{
  "num_hidden_layers": 13,
  "hidden_size": 384,
  "n_experts": 64,
  "experts_per_token": 6,
  "d_expert": 32,
  "d_shared_expert": 128,
  "hidden_act": "swiglu",
  "moe_layers": [4, 5, 6, 7, 8, 9, 10, 11, 12],
  "router_score": "softmax",
  "normalize_top_k": true,
  "routed_scale": 1.0,
  "balance_loss": 0.000529,
  "balance_bias": true,
  "router_z_loss": 0.001,
  "init_std_router": 0.0261,
  "lr_router": 0.000592,
  "vocab_size": 49595,
  "norm": "rmsnorm",
  "norm_eps": 1e-05,
  "tie_word_embeddings": false,
  "optimizer": "soap_variant",
  "learning_rate": 0.00289,
  "beta1": 0.95,
  "beta2": 0.99,
  "max_grad_norm": 1.0,
  "batch_tokens": 131072,
  "max_seq_len": 768,
  "train_tokens": 395900000,
  "max_steps": 3021,
  "dataset": "wikipedia_en"
}
Below are experts of layer 9 (counted from 0) of a mixture-of-experts language model. Rows are named router (the router's row for the expert), gate (a neuron's input weights, with its number), up (a neuron's input weights, with its number) and show model dimensions 288-383. Each number is 50 + 15 x the weight over its row's rms, rounded and kept within 0 to 99.
After each expert's rows: "gets" lists some tokens that make up at least twice as much of what it gets as of all text. This comes from a sample of Wikipedia text that the model never trained on. Tokens count by the router's weight.

# expert 52
router:57 45 25 47 66 61 64 49 54 52 54 72 55 39 48 62 43 25 92 56 43 29 60 79 66 51 57 38 48 64 59 35 31 28 46 39 57 56 66 48 64 77 50 31 76 58 23 52 23 62 46 62 46 21 60 47 30 04 54 45 51 48 60 06 51 81 24 31 78 69 30 82 63 22 44 42 45 56 62 44 58 41 73 58 62 47 60 66 62 49 27 37 90 57 46 87
gate0:43 51 50 55 70 42 51 37 54 26 14 72 49 75 40 54 40 54 56 35 64 34 47 56 43 67 47 63 54 80 49 53 46 40 65 37 40 57 62 22 54 59 46 43 69 40 45 56 38 43 53 47 48 46 67 21 41 47 77 11 38 33 41 29 50 80 28 44 73 47 33 51 40 50 47 57 77 43 44 57 76 38 49 56 63 30 51 63 50 47 42 68 59 35 39 62
up0:58 30 56 58 60 31 35 49 63 40 34 44 34 49 29 44 51 71 63 37 59 54 41 50 29 51 54 48 49 59 15 59 58 50 58 39 33 47 53 42 85 57 75 36 74 52 62 56 54 49 51 42 20 43 43 51 39 69 64 32 60 45 47 43 53 57 46 84 58 43 88 25 45 59 72 67 41 34 60 56 53 19 23 55 40 45 41 38 56 58 49 56 43 43 61 80
gets: "\n", " J", "man", "in", " B", "n"

# expert 25
router:30 63 32 53 67 60 51 34 68 62 48 68 40 35 36 56 38 38 74 30 40 34 62 48 77 51 54 30 90 60 66 35 33 28 46 28 31 19 33 50 37 44 46 41 61 66 69 44 46 64 66 60 57 54 53 54 44 25 48 32 67 57 48 39 52 63 17 26 63 67 48 64 83 42 68 62 53 61 60 42 49 44 57 72 62 62 99 38 96 55 35 19 60 58 74 60
gate0:45 66 66 48 55 57 62 38 89 51 46 43 84 23 51 35 51 45 41 46 45 45 46 33 55 58 40 30 35 29 12 45 28 41 41 39 18 35 46 74 76 51 46 50 68 51 40 38 62 50 50 23 46 42 57 50 53 63 18 62 50 55 49 82 36 46 44 49 28 46 14 63 56 58 49 72 55 56 58 46 46 69 43 56 46 33 64 33 62 52 70 46 33 60 51 53
up0:30 49 53 37 61 51 38 71 56 15 66 33 42 57 42 52 64 51 38 61 46 42 88 45 28 53 07 46 26 47 43 71 33 38 32 38 48 35 41 59 78 61 60 80 85 39 45 16 67 50 49 65 37 37 49 62 40 53 28 59 22 43 32 59 31 41 53 47 68 62 27 31 56 45 34 53 53 41 53 48 50 44 47 63 29 36 33 43 48 23 37 37 21 42 58 46
gets: " a", " the", " first", " of", " in", " on"

# expert 3
router:50 47 37 39 45 51 64 32 57 54 39 68 43 44 28 56 61 22 60 47 30 56 58 67 53 40 58 34 55 64 56 59 41 33 67 41 43 47 41 32 59 59 32 56 57 61 41 31 50 67 60 55 63 45 88 68 40 45 31 37 56 16 55 47 50 70 40 47 51 80 43 58 67 43 86 63 41 63 43 38 65 24 77 65 53 73 68 46 63 44 50 37 65 74 69 34
gate0:51 51 48 69 43 58 67 59 44 36 36 62 42 63 34 75 29 56 61 52 60 77 46 66 52 59 64 36 45 73 70 69 69 92 35 42 64 63 34 42 57 72 54 36 96 46 45 37 43 68 56 55 57 61 35 35 54 54 56 44 51 52 65 43 64 42 35 56 69 99 42 74 54 64 50 32 49 51 81 84 61 55 65 47 50 54 50 65 35 53 68 45 70 57 62 20
up0:47 57 51 45 57 34 39 43 64 58 61 30 50 36 61 35 61 46 36 40 39 24 45 22 40 40 42 72 60 25 57 47 34 28 65 57 35 25 56 52 31 37 44 58 08 66 53 77 60 33 33 36 52 49 58 79 48 36 54 60 58 49 43 54 43 47 58 37 27 00 56 32 56 33 57 54 51 50 31 19 36 47 19 43 52 33 46 26 71 52 36 42 31 33 48 78
gets: ":", " |", " ·", " MPC", " —", "}"

# expert 1
router:47 57 39 37 59 49 68 42 52 44 54 63 40 33 41 42 54 31 58 54 30 25 39 68 41 29 44 49 55 67 63 43 61 38 70 37 19 37 47 51 74 62 60 38 52 71 49 36 53 77 63 76 48 32 72 43 60 41 19 35 41 44 62 27 55 40 34 43 62 68 38 54 66 23 41 63 37 81 44 60 71 40 70 43 77 41 83 46 58 48 17 55 57 61 66 49
gate0:09 66 49 50 49 39 51 56 81 37 53 66 42 45 51 35 32 37 44 50 58 54 61 40 46 60 69 34 73 44 43 52 48 70 63 51 48 28 29 69 44 57 25 42 31 68 55 58 94 60 27 61 47 44 49 68 30 45 56 53 51 50 42 59 62 40 54 34 48 48 55 55 50 68 54 36 58 53 47 61 58 45 51 70 74 42 59 57 47 56 49 62 76 37 55 64
up0:61 55 26 59 39 59 59 58 23 52 59 40 55 51 55 97 47 51 60 26 56 56 71 35 60 52 40 62 26 60 59 52 36 43 32 53 22 86 47 27 42 47 56 53 57 54 47 53 33 25 80 56 53 52 48 20 64 40 60 44 42 52 47 50 22 55 29 53 47 49 60 58 39 43 52 54 62 49 52 29 41 51 42 43 36 45 41 23 52 47 52 26 28 63 63 33
gets: " of", " in", "-", " New", "==", " United"

# expert 23
router:70 36 35 11 37 37 72 32 57 55 41 62 23 56 42 58 52 30 70 37 33 43 51 71 74 20 59 28 56 61 71 43 42 60 79 50 40 36 78 63 70 69 60 29 39 53 56 51 64 64 50 35 72 26 58 51 62 36 59 34 81 44 46 41 68 59 32 39 57 48 27 68 63 30 54 55 57 86 67 35 58 34 54 55 62 67 49 42 79 49 50 29 58 84 73 53
gate0:38 47 31 41 45 43 71 57 61 41 46 69 39 39 74 50 43 43 51 48 46 53 57 54 60 50 78 40 33 56 99 61 46 69 79 48 40 55 66 61 71 54 66 74 47 67 64 44 67 42 60 33 80 34 59 44 75 20 49 33 52 73 58 24 42 31 50 41 39 29 30 44 46 61 38 62 45 80 77 16 34 53 43 39 69 56 40 42 54 53 57 30 33 48 42 52
up0:67 61 55 54 61 67 41 50 29 56 59 51 60 57 32 35 52 63 52 53 47 57 51 42 29 52 20 57 51 28 05 31 77 26 42 43 53 55 23 37 28 61 51 30 43 51 41 48 47 50 40 60 22 75 47 57 21 83 48 68 43 28 42 69 48 71 38 55 29 72 77 42 69 46 54 43 50 16 24 93 82 50 52 41 43 45 69 57 48 58 30 76 64 69 48 41
gets: " he", " He", " ", " she", " the", " his"

# expert 13
router:57 54 37 34 54 63 69 44 51 76 38 75 55 31 38 57 46 47 55 25 35 48 62 73 50 54 71 35 72 42 46 69 18 31 60 39 41 47 57 39 52 57 49 40 47 76 37 46 42 50 54 49 53 29 45 56 29 32 54 21 66 49 74 29 51 46 24 59 59 64 52 80 61 48 56 63 57 75 48 38 65 39 56 63 69 62 72 39 67 57 42 46 57 52 73 46
gate0:42 57 74 57 26 68 34 45 65 34 25 56 34 43 45 38 41 74 59 54 61 62 43 39 51 44 29 33 35 32 49 52 12 36 63 37 46 48 27 35 42 62 87 42 57 45 40 37 75 30 77 43 46 53 15 41 38 56 52 57 34 37 65 54 54 37 62 71 47 24 51 48 55 43 54 37 55 55 86 37 40 45 53 31 34 39 76 58 53 53 55 41 35 62 63 52
up0:72 35 59 41 60 53 49 47 60 75 45 46 31 50 48 61 63 34 62 55 56 21 58 68 71 70 42 52 55 39 56 51 46 59 61 63 66 65 48 51 73 33 33 64 54 70 62 68 25 45 67 60 54 64 65 64 47 29 39 28 53 44 57 59 47 53 66 15 67 68 37 42 36 76 46 43 59 36 20 41 38 59 57 52 44 59 52 52 42 42 50 59 72 33 50 52
gets: "th", " ", "st", " first", "nd", " second"

# expert 14
router:47 58 34 41 47 48 65 31 54 71 61 63 40 45 36 54 53 43 70 24 54 36 80 76 51 44 78 44 72 61 61 25 44 25 73 44 48 16 52 34 51 47 65 31 61 69 48 25 46 57 74 52 62 58 59 56 52 47 60 35 71 37 59 42 59 70 20 36 61 42 37 68 61 46 79 57 56 70 62 39 71 32 66 59 56 38 92 61 59 60 36 31 64 80 52 51
gate0:48 15 60 33 60 11 59 45 15 50 27 56 32 49 56 41 54 27 38 65 47 53 16 48 63 57 66 69 48 36 63 28 48 71 76 59 62 39 62 51 46 69 65 59 73 08 50 40 30 36 20 50 57 45 51 54 33 38 67 58 42 66 76 20 22 61 66 80 54 87 64 33 18 46 69 28 38 61 34 44 65 56 41 48 22 67 50 84 58 43 43 36 68 43 55 46
up0:24 99 39 54 54 48 30 50 59 67 26 46 80 56 62 80 89 50 52 48 60 37 50 40 75 41 50 26 54 61 49 64 34 44 63 54 45 57 43 45 58 51 41 35 62 71 61 24 57 59 67 38 70 47 41 40 40 52 37 32 29 74 40 66 69 40 77 29 56 67 23 55 56 33 29 96 61 31 37 42 48 49 39 79 49 64 41 58 41 42 62 46 46 39 63 48
gets: "'s", " his", " the", " their", " a", " and"

# expert 54
router:85 70 38 41 45 72 60 31 56 66 37 65 59 36 24 62 37 19 72 43 32 40 72 63 48 34 71 36 71 42 77 27 24 39 65 40 44 44 68 30 66 67 77 39 62 72 32 48 32 79 63 56 59 39 44 52 39 28 32 44 66 32 51 26 50 62 13 41 70 62 39 62 67 34 40 58 68 57 63 32 62 42 47 46 62 53 58 59 52 46 36 23 48 65 67 61
gate0:94 76 48 54 37 40 28 48 50 53 41 67 59 50 83 59 46 41 40 42 52 50 58 51 76 34 44 49 48 46 60 51 38 68 28 43 76 36 53 36 46 79 64 39 62 74 51 53 44 47 54 78 72 59 53 57 17 71 74 45 31 41 42 51 33 40 61 41 75 42 59 71 41 56 65 61 65 48 54 50 38 29 56 44 66 50 52 35 44 41 55 41 51 35 67 44
up0:29 44 68 68 42 43 50 44 51 42 65 55 49 59 51 36 37 52 48 53 28 54 41 46 30 77 40 44 54 49 51 60 80 29 84 64 37 65 44 55 21 16 36 66 57 14 52 80 63 44 39 23 31 51 67 32 55 36 38 60 60 69 61 63 47 29 52 65 40 62 33 36 78 45 39 46 40 65 51 27 72 56 47 42 41 28 54 57 67 64 42 58 55 72 31 59
gets: " |", ".", ")", "==", " ", ")."

# expert 46
router:64 42 40 34 51 37 80 44 44 41 59 70 45 51 30 57 39 34 59 23 13 39 48 68 49 39 59 40 69 60 59 56 34 40 52 18 33 37 70 37 65 63 30 48 55 73 44 48 45 70 81 50 35 49 66 47 26 36 56 51 58 45 53 32 84 59 29 36 44 55 31 47 73 26 57 44 39 64 66 52 68 47 62 49 57 58 47 45 71 56 29 35 58 70 77 46
gate0:46 45 56 44 50 55 43 35 31 60 48 25 64 40 64 39 74 66 68 44 39 65 57 52 43 49 48 65 48 28 28 30 46 51 61 55 32 45 43 19 58 49 56 46 59 45 42 32 61 54 50 56 52 69 32 60 51 45 55 55 40 56 51 55 50 36 40 72 63 93 50 27 24 52 19 47 51 54 60 55 55 82 29 48 41 85 56 58 69 46 64 56 28 40 53 66
up0:45 73 64 45 52 46 35 61 47 40 53 49 65 53 52 40 43 60 43 54 50 47 58 65 54 64 57 04 32 46 38 50 42 19 52 58 59 61 66 65 40 18 73 77 61 34 53 76 45 63 57 66 76 72 67 60 37 76 35 78 32 56 50 59 43 47 66 49 86 43 73 42 49 48 44 42 43 45 35 48 46 42 51 45 47 36 61 64 36 48 65 65 48 52 64 44
gets: "\n", " 0", " ", " 1", " 2", "1"

# expert 44
router:68 41 35 40 56 53 70 29 59 70 58 62 37 47 24 54 49 29 82 25 39 37 67 77 56 31 57 42 43 92 63 61 52 35 66 33 39 56 55 36 64 76 70 45 54 65 48 38 16 52 74 66 62 28 54 60 30 34 36 24 54 27 64 40 66 77 24 49 71 68 36 62 48 36 51 42 37 60 66 38 75 49 77 55 62 57 80 65 62 53 45 37 68 68 75 56
gate0:45 65 46 71 61 35 47 57 45 20 40 55 50 45 18 41 54 45 47 47 37 48 24 25 51 49 31 55 28 50 54 66 52 43 68 62 52 33 52 54 43 44 57 65 50 54 47 47 34 71 43 45 55 37 71 42 70 49 44 42 41 64 69 20 18 56 34 49 66 32 72 29 47 81 41 51 49 81 19 67 37 32 51 64 54 52 31 57 42 52 68 54 35 46 46 45
up0:56 70 50 56 58 37 47 81 49 32 42 63 63 60 50 44 51 31 41 69 31 68 65 48 29 73 30 83 14 33 70 48 63 63 55 49 65 55 42 67 66 44 52 55 59 15 44 65 58 26 50 23 43 50 63 62 74 45 49 92 72 60 63 17 26 28 45 30 48 59 45 48 53 50 48 85 38 47 66 67 23 28 53 39 69 52 74 50 49 47 62 50 54 56 63 34
gets: ",", " was", " is", "),", " were", " are"

# expert 11
router:70 52 31 19 64 59 58 35 63 71 56 71 36 48 44 63 58 38 59 13 47 51 58 63 55 39 41 24 58 62 67 74 49 44 67 32 31 51 60 33 62 41 65 34 74 74 66 39 43 76 43 61 70 48 47 77 43 48 41 51 42 62 72 03 68 65 34 36 68 58 44 72 75 33 61 46 55 45 69 32 70 15 64 60 42 57 81 62 36 55 23 35 50 40 86 64
gate0:64 70 48 75 33 51 52 17 32 46 52 51 36 63 46 67 32 34 36 61 46 55 39 32 48 41 51 59 36 37 26 77 30 30 53 47 78 20 51 33 48 31 53 64 44 58 20 55 26 60 55 44 52 41 33 35 58 22 56 33 51 87 35 59 35 31 32 51 45 19 66 45 40 53 38 32 57 56 66 54 59 39 13 34 55 36 60 55 61 69 52 37 46 43 46 60
up0:54 42 62 59 64 53 56 43 79 34 41 44 34 52 34 51 60 40 41 26 76 48 48 84 48 52 65 44 58 43 40 48 56 42 46 75 26 38 56 44 57 24 51 42 42 38 45 46 44 40 56 33 51 52 51 21 08 28 57 25 46 30 66 43 71 26 30 43 70 42 72 46 37 64 65 50 48 39 64 63 61 43 53 65 30 34 49 82 47 86 53 44 25 26 50 56
gets: " 1", " 2", ".", " 3", " 6", " 4"

# expert 17
router:60 43 59 22 38 71 70 51 28 65 54 61 35 31 48 51 53 50 51 50 46 44 54 89 55 48 56 37 62 59 65 54 40 10 64 39 44 35 54 54 52 48 75 28 51 61 70 62 48 94 67 42 56 22 60 41 33 34 57 70 55 38 58 25 75 46 45 39 78 56 19 64 82 40 59 49 44 67 53 64 73 31 65 35 55 57 57 29 60 58 36 56 50 81 74 44
gate5:52 40 61 38 51 40 44 62 56 43 67 52 44 47 53 83 84 69 52 54 44 19 54 47 58 57 66 46 39 91 49 28 50 61 52 41 61 52 34 28 78 53 22 46 38 47 45 38 51 63 55 78 58 32 45 29 46 62 69 59 64 65 65 54 53 86 88 35 71 45 71 44 37 32 35 28 27 75 55 33 25 38 52 54 43 69 50 52 46 29 63 68 48 58 60 44
up5:73 62 45 52 50 55 53 60 36 44 56 50 54 55 56 41 45 22 67 43 51 83 53 83 55 31 33 62 71 27 49 27 57 55 65 35 62 67 29 36 61 37 57 64 61 40 47 38 41 50 52 66 56 65 44 55 60 56 38 63 48 62 56 47 59 79 63 45 38 76 37 73 64 44 45 40 55 27 63 46 62 62 61 52 46 24 53 48 61 51 72 44 49 37 37 46
gets: "\n", " ", "–", "|", "_{", " P"

# expert 7
router:51 48 42 27 56 52 45 35 64 70 40 56 33 58 45 76 43 40 79 46 28 42 75 55 67 41 73 36 36 84 41 42 38 23 68 38 54 45 69 31 48 57 64 36 63 68 51 29 24 59 63 61 84 48 54 68 46 20 56 50 70 36 71 43 67 72 19 41 77 65 50 70 75 29 60 38 65 46 52 25 70 39 66 66 73 59 66 49 59 53 41 38 56 70 68 68
gate0:38 63 48 31 53 53 78 71 30 58 38 52 47 46 45 71 40 66 24 62 50 40 49 49 72 33 60 33 63 50 57 43 65 66 57 42 37 36 64 68 40 50 71 63 36 57 62 37 68 69 59 66 35 52 33 30 81 55 71 62 41 68 43 56 54 77 63 43 33 29 48 52 57 69 43 57 25 60 38 60 60 53 59 46 45 83 60 39 72 57 35 45 47 54 50 48
up0:64 44 39 75 57 17 28 42 55 39 54 58 47 47 63 35 54 22 57 29 54 37 50 51 35 55 49 45 49 38 38 64 44 56 59 37 57 72 42 54 59 51 13 37 65 14 34 56 44 39 78 43 43 61 66 68 20 44 13 24 29 56 56 70 56 18 33 57 41 69 28 59 54 25 52 53 37 34 55 40 32 47 68 38 54 19 53 70 48 46 58 27 75 62 57 36
gets: ".", "-", " and", " by", " John", " William"

# expert 27
router:55 32 42 36 53 61 83 39 51 56 46 65 36 58 48 76 63 23 55 36 22 26 57 81 47 13 54 35 62 78 61 68 46 43 65 41 39 32 54 52 59 35 57 26 68 92 28 27 27 70 40 46 61 41 51 58 18 20 58 23 49 29 67 38 70 63 32 40 69 64 40 81 70 50 46 60 46 47 50 36 79 38 66 55 58 58 73 41 57 40 34 23 75 55 76 48
gate0:51 43 53 64 76 47 53 34 55 55 82 55 40 51 71 50 69 51 46 55 29 43 45 53 47 52 44 35 59 53 46 58 60 45 44 38 10 73 38 66 63 33 51 52 41 56 29 56 67 50 48 50 49 53 43 79 26 65 35 37 50 61 61 49 67 53 39 54 74 83 40 42 53 61 55 73 70 48 38 58 38 67 72 55 58 51 49 54 55 23 50 40 46 47 52 32
up0:44 68 75 42 32 50 42 39 65 74 45 20 56 14 39 52 44 45 46 45 77 68 54 62 40 33 16 53 36 38 29 37 42 44 62 55 34 43 56 36 66 52 57 61 23 59 53 81 78 61 59 25 39 43 67 55 79 40 55 45 39 41 48 55 55 55 59 76 45 08 28 38 52 58 47 40 45 33 50 46 67 73 28 54 56 37 53 35 63 41 71 51 61 44 44 43
gets: " |", ":", ";", "|", " –", " /"

# expert 4
router:57 58 21 34 69 59 54 38 71 52 40 57 32 44 42 49 80 33 58 34 31 26 42 69 62 24 52 47 58 55 35 55 27 22 74 26 39 33 58 24 51 53 69 34 57 60 64 37 42 67 54 54 59 61 83 73 34 37 52 19 56 41 77 43 47 55 33 39 67 63 47 59 59 23 62 62 58 66 61 39 82 45 65 76 76 58 72 64 61 53 44 30 63 51 66 57
gate0:25 53 30 52 57 47 61 34 75 55 46 57 39 23 30 53 49 54 66 55 52 66 56 29 62 37 30 26 70 46 61 32 61 45 52 65 46 76 33 30 57 62 58 59 63 58 51 42 12 27 78 46 34 45 54 47 76 30 52 89 51 47 47 57 62 62 43 58 41 45 41 47 37 51 26 42 46 66 32 52 45 49 74 50 37 51 50 29 34 58 66 17 42 68 65 57
up0:68 45 47 54 49 84 46 86 28 69 52 50 65 55 73 52 57 37 38 39 39 28 48 56 19 51 52 61 63 45 45 67 55 39 47 29 47 72 61 41 43 59 38 46 63 62 57 48 63 61 38 69 42 55 34 53 68 46 57 21 39 61 63 50 60 40 74 29 44 39 77 40 42 44 65 52 56 30 42 33 64 52 43 45 46 59 27 34 74 58 44 80 49 22 54 37
gets: " of", " for", " by", " to", " from", " on"

# expert 30
router:56 41 40 36 59 50 73 39 44 70 40 64 27 39 30 52 47 28 56 20 35 38 46 69 80 36 53 45 62 70 78 39 27 39 54 30 19 22 49 46 24 65 62 30 65 79 44 46 45 38 32 72 65 20 74 58 58 31 46 33 64 30 72 37 56 78 47 22 66 76 42 67 57 30 56 38 58 72 55 39 60 33 46 68 60 60 76 40 69 54 43 35 63 68 75 49
gate0:22 69 53 64 75 73 09 41 35 64 56 48 59 61 34 66 60 31 49 34 68 29 33 55 60 54 66 50 46 68 28 37 35 64 31 47 18 20 66 60 60 29 43 53 34 48 70 58 45 54 75 73 69 47 31 52 70 60 50 25 67 84 55 41 41 31 51 42 48 60 73 33 43 42 46 67 54 58 74 38 53 31 81 69 46 55 58 48 83 59 64 75 53 37 50 56
up0:50 42 51 57 66 38 35 28 19 45 53 43 41 72 57 55 40 46 39 76 47 46 70 54 67 66 50 76 54 52 50 32 51 47 57 55 44 56 14 76 19 36 54 53 42 42 55 60 42 39 45 46 37 68 79 50 60 20 38 63 51 87 61 45 34 75 55 65 35 43 35 40 49 47 55 39 95 61 36 65 45 65 48 43 42 42 61 53 59 35 51 56 45 58 40 62
gets: " was", " is", " were", " be", " are", " been"

# expert 39
router:59 53 36 18 52 51 78 47 69 63 25 67 36 62 33 58 69 26 52 48 28 51 71 81 64 36 57 44 54 60 50 28 21 23 59 33 33 53 83 32 53 34 47 35 60 60 71 43 43 74 47 59 43 28 70 58 22 24 55 38 54 36 75 24 62 61 48 39 43 51 47 77 63 29 78 58 72 63 56 43 64 23 74 64 46 70 57 43 50 54 37 50 48 52 65 65
gate0:41 59 34 65 44 55 92 66 77 45 53 49 55 51 32 34 49 50 47 36 50 41 44 50 36 48 64 51 63 59 42 41 45 42 34 43 35 58 42 37 56 20 46 54 46 57 83 50 68 62 50 57 54 43 66 60 36 56 64 43 50 76 70 24 55 51 54 43 54 47 83 53 45 46 56 58 27 45 64 48 64 24 70 69 46 82 59 45 44 51 48 61 09 53 58 67
up0:61 60 34 80 29 46 84 65 68 60 41 68 57 42 42 34 64 40 48 20 47 42 49 52 40 48 66 31 65 64 36 35 40 53 30 43 27 78 31 31 63 47 59 34 62 57 64 55 62 59 46 55 48 65 43 53 35 36 64 38 49 78 76 34 62 38 55 38 39 75 64 31 57 47 55 53 09 48 56 58 52 32 74 61 41 64 48 63 38 37 28 68 36 38 52 50
gets: " I", " he", " and", " it", " to", " He"

# expert 49
router:40 43 44 35 44 74 65 36 69 60 44 60 42 44 22 63 41 57 68 36 39 33 61 85 53 49 68 42 76 64 46 50 35 29 80 58 29 21 40 45 43 49 55 35 58 72 35 27 40 53 57 47 66 37 66 63 57 33 35 60 66 48 55 42 41 68 43 44 40 53 06 78 45 34 69 62 55 59 46 37 55 41 62 62 53 51 67 51 75 42 35 51 52 58 71 34
gate5:53 59 62 28 21 47 50 52 34 55 34 62 45 60 20 53 44 60 66 50 57 54 27 56 51 68 41 39 87 63 60 72 45 30 80 52 51 29 05 33 48 54 41 31 44 47 55 65 42 48 50 46 75 28 80 60 32 61 73 50 48 45 38 40 67 30 67 51 41 53 28 78 48 57 37 38 56 66 48 47 62 62 64 50 43 36 50 47 48 52 31 59 51 44 48 46
up5:43 68 45 23 36 63 43 42 29 46 53 81 59 43 44 28 36 53 72 46 38 64 47 60 55 40 18 43 53 53 64 54 55 51 43 53 54 47 33 37 44 58 77 38 19 53 45 55 56 56 44 49 58 39 62 99 45 60 59 26 59 30 49 77 70 33 45 45 47 85 53 65 45 62 72 29 47 69 47 51 73 70 79 56 35 61 25 52 26 46 43 71 57 38 50 42
gets: " the", " a", " is", " of", " was", " were"

# expert 15
router:67 32 39 41 27 62 76 34 59 54 45 58 59 46 42 64 54 24 68 41 25 30 48 60 49 48 41 46 68 45 68 33 46 53 62 43 39 35 67 45 45 76 58 27 53 75 39 37 54 61 56 53 54 35 47 61 31 22 57 16 73 43 59 33 61 75 46 50 70 43 37 82 59 32 54 58 34 54 49 25 71 47 76 52 61 52 64 46 57 38 45 14 55 71 76 58
gate0:43 44 60 34 63 44 58 23 18 47 43 52 86 57 67 60 19 34 44 58 38 48 44 44 49 28 06 38 61 72 50 33 51 61 48 42 59 36 34 37 53 42 68 53 48 45 64 48 64 32 43 68 56 43 30 69 51 41 59 54 63 17 59 60 26 69 40 34 31 68 43 72 58 23 52 58 49 35 69 54 50 66 44 61 61 48 50 70 50 46 60 61 31 61 46 45
up0:56 51 56 43 51 46 49 34 14 34 62 54 86 57 77 51 23 53 41 63 26 35 60 46 61 27 17 32 42 59 45 17 58 65 49 46 71 68 44 28 42 41 69 65 40 29 60 61 65 37 53 81 53 54 25 58 50 43 48 55 54 20 57 68 33 58 40 32 35 65 45 69 50 40 66 64 62 45 65 67 42 55 47 60 57 56 45 67 50 42 55 69 17 58 31 56
gets: " |", " (", "–", "°", " km", ";"

# expert 16
router:67 44 44 52 62 44 48 35 59 65 53 61 36 32 35 69 58 41 99 42 26 41 47 63 68 43 41 43 61 63 50 44 45 37 66 40 26 32 67 46 37 38 60 36 47 72 71 31 46 76 52 52 73 35 71 59 37 35 48 26 53 39 53 39 43 59 27 47 77 51 34 65 62 37 57 48 64 75 33 36 58 36 57 65 55 55 81 62 62 56 28 36 60 58 66 61
gate5:38 45 54 37 56 59 63 35 39 46 47 49 54 33 27 30 61 62 86 69 45 57 46 44 49 37 55 59 78 49 70 51 47 54 29 86 22 42 45 47 55 44 31 49 64 53 53 61 51 44 28 42 63 39 56 70 65 46 44 42 47 42 51 63 41 64 29 63 41 50 28 42 48 59 50 54 57 61 14 50 49 61 48 46 51 50 80 34 58 90 43 43 46 58 36 62
up5:60 52 43 60 42 47 52 79 53 53 58 59 43 60 72 46 37 24 09 44 70 26 41 61 54 33 33 52 62 55 35 49 50 31 55 16 70 41 42 50 46 51 63 45 32 56 29 44 43 54 67 57 52 62 42 27 49 55 64 81 48 42 48 50 61 31 47 30 44 54 71 36 59 36 59 58 12 19 67 58 49 32 57 45 56 57 47 84 40 24 48 56 66 38 93 30
gets: " the", " The", " a", " in", "The", " of"

# expert 61
router:62 39 48 37 53 60 60 50 32 76 22 71 61 47 44 59 69 10 66 32 29 30 70 67 62 42 61 36 60 71 37 44 28 45 58 29 47 04 73 48 54 70 48 34 48 83 57 54 52 66 50 45 47 44 60 79 43 30 58 30 57 31 49 25 74 61 41 58 63 76 35 78 45 40 52 49 56 63 47 53 70 46 87 42 63 79 65 45 69 55 34 37 52 66 46 67
gate0:51 31 44 23 49 80 66 57 19 97 25 53 57 52 42 30 61 53 72 49 40 40 92 52 22 66 56 36 71 50 44 58 67 64 51 29 48 51 35 41 54 41 58 46 34 59 51 48 57 55 50 77 26 43 62 56 36 63 45 44 50 50 53 68 64 84 66 36 46 65 59 74 79 32 60 61 54 32 31 58 37 43 36 69 41 57 53 53 58 49 43 53 28 44 36 40
up0:39 67 42 45 66 41 39 37 73 39 33 47 49 76 79 34 28 44 46 56 57 41 22 68 45 42 34 57 41 69 54 32 35 31 34 79 61 70 53 37 44 45 66 37 33 50 76 55 52 36 74 55 73 64 27 44 80 81 52 73 59 28 52 66 59 61 55 28 80 26 48 21 49 37 58 64 68 57 62 53 71 36 43 71 50 65 58 56 43 25 51 32 79 53 45 60
gets: " and", " University", " or", " government", " but", " Association"

# expert 32
router:74 44 40 28 50 62 70 26 58 66 44 53 42 40 28 49 54 20 64 36 34 31 53 63 63 41 69 43 58 64 66 43 40 24 80 48 54 31 62 44 78 55 71 29 47 65 51 36 54 59 58 63 55 62 71 58 45 35 43 36 79 37 59 51 46 66 41 43 54 58 39 63 68 37 40 55 51 92 43 34 77 37 51 48 66 64 69 71 72 68 51 30 72 72 73 59
gate0:48 50 69 60 60 16 46 65 64 52 57 54 42 56 36 64 24 41 57 69 49 37 44 54 48 47 30 57 54 69 64 62 32 28 24 39 66 64 28 55 56 52 67 55 51 48 34 40 36 66 64 51 56 50 47 29 31 51 62 66 99 23 58 34 54 57 60 43 69 71 07 41 50 70 66 38 51 34 46 64 43 55 66 29 51 32 56 65 55 49 68 58 72 27 56 56
up0:42 61 41 62 63 40 34 41 49 45 47 41 40 48 54 48 48 55 62 59 47 56 34 58 52 61 52 47 48 48 56 42 48 27 22 47 43 17 42 61 60 38 33 26 35 40 52 40 25 55 72 63 45 55 53 51 42 77 62 60 71 28 47 30 54 74 75 55 50 54 35 47 19 84 57 47 64 32 51 87 61 45 58 73 57 52 49 44 50 39 66 47 81 26 59 47
gets: ",", " and", " for", " of", "),", " with"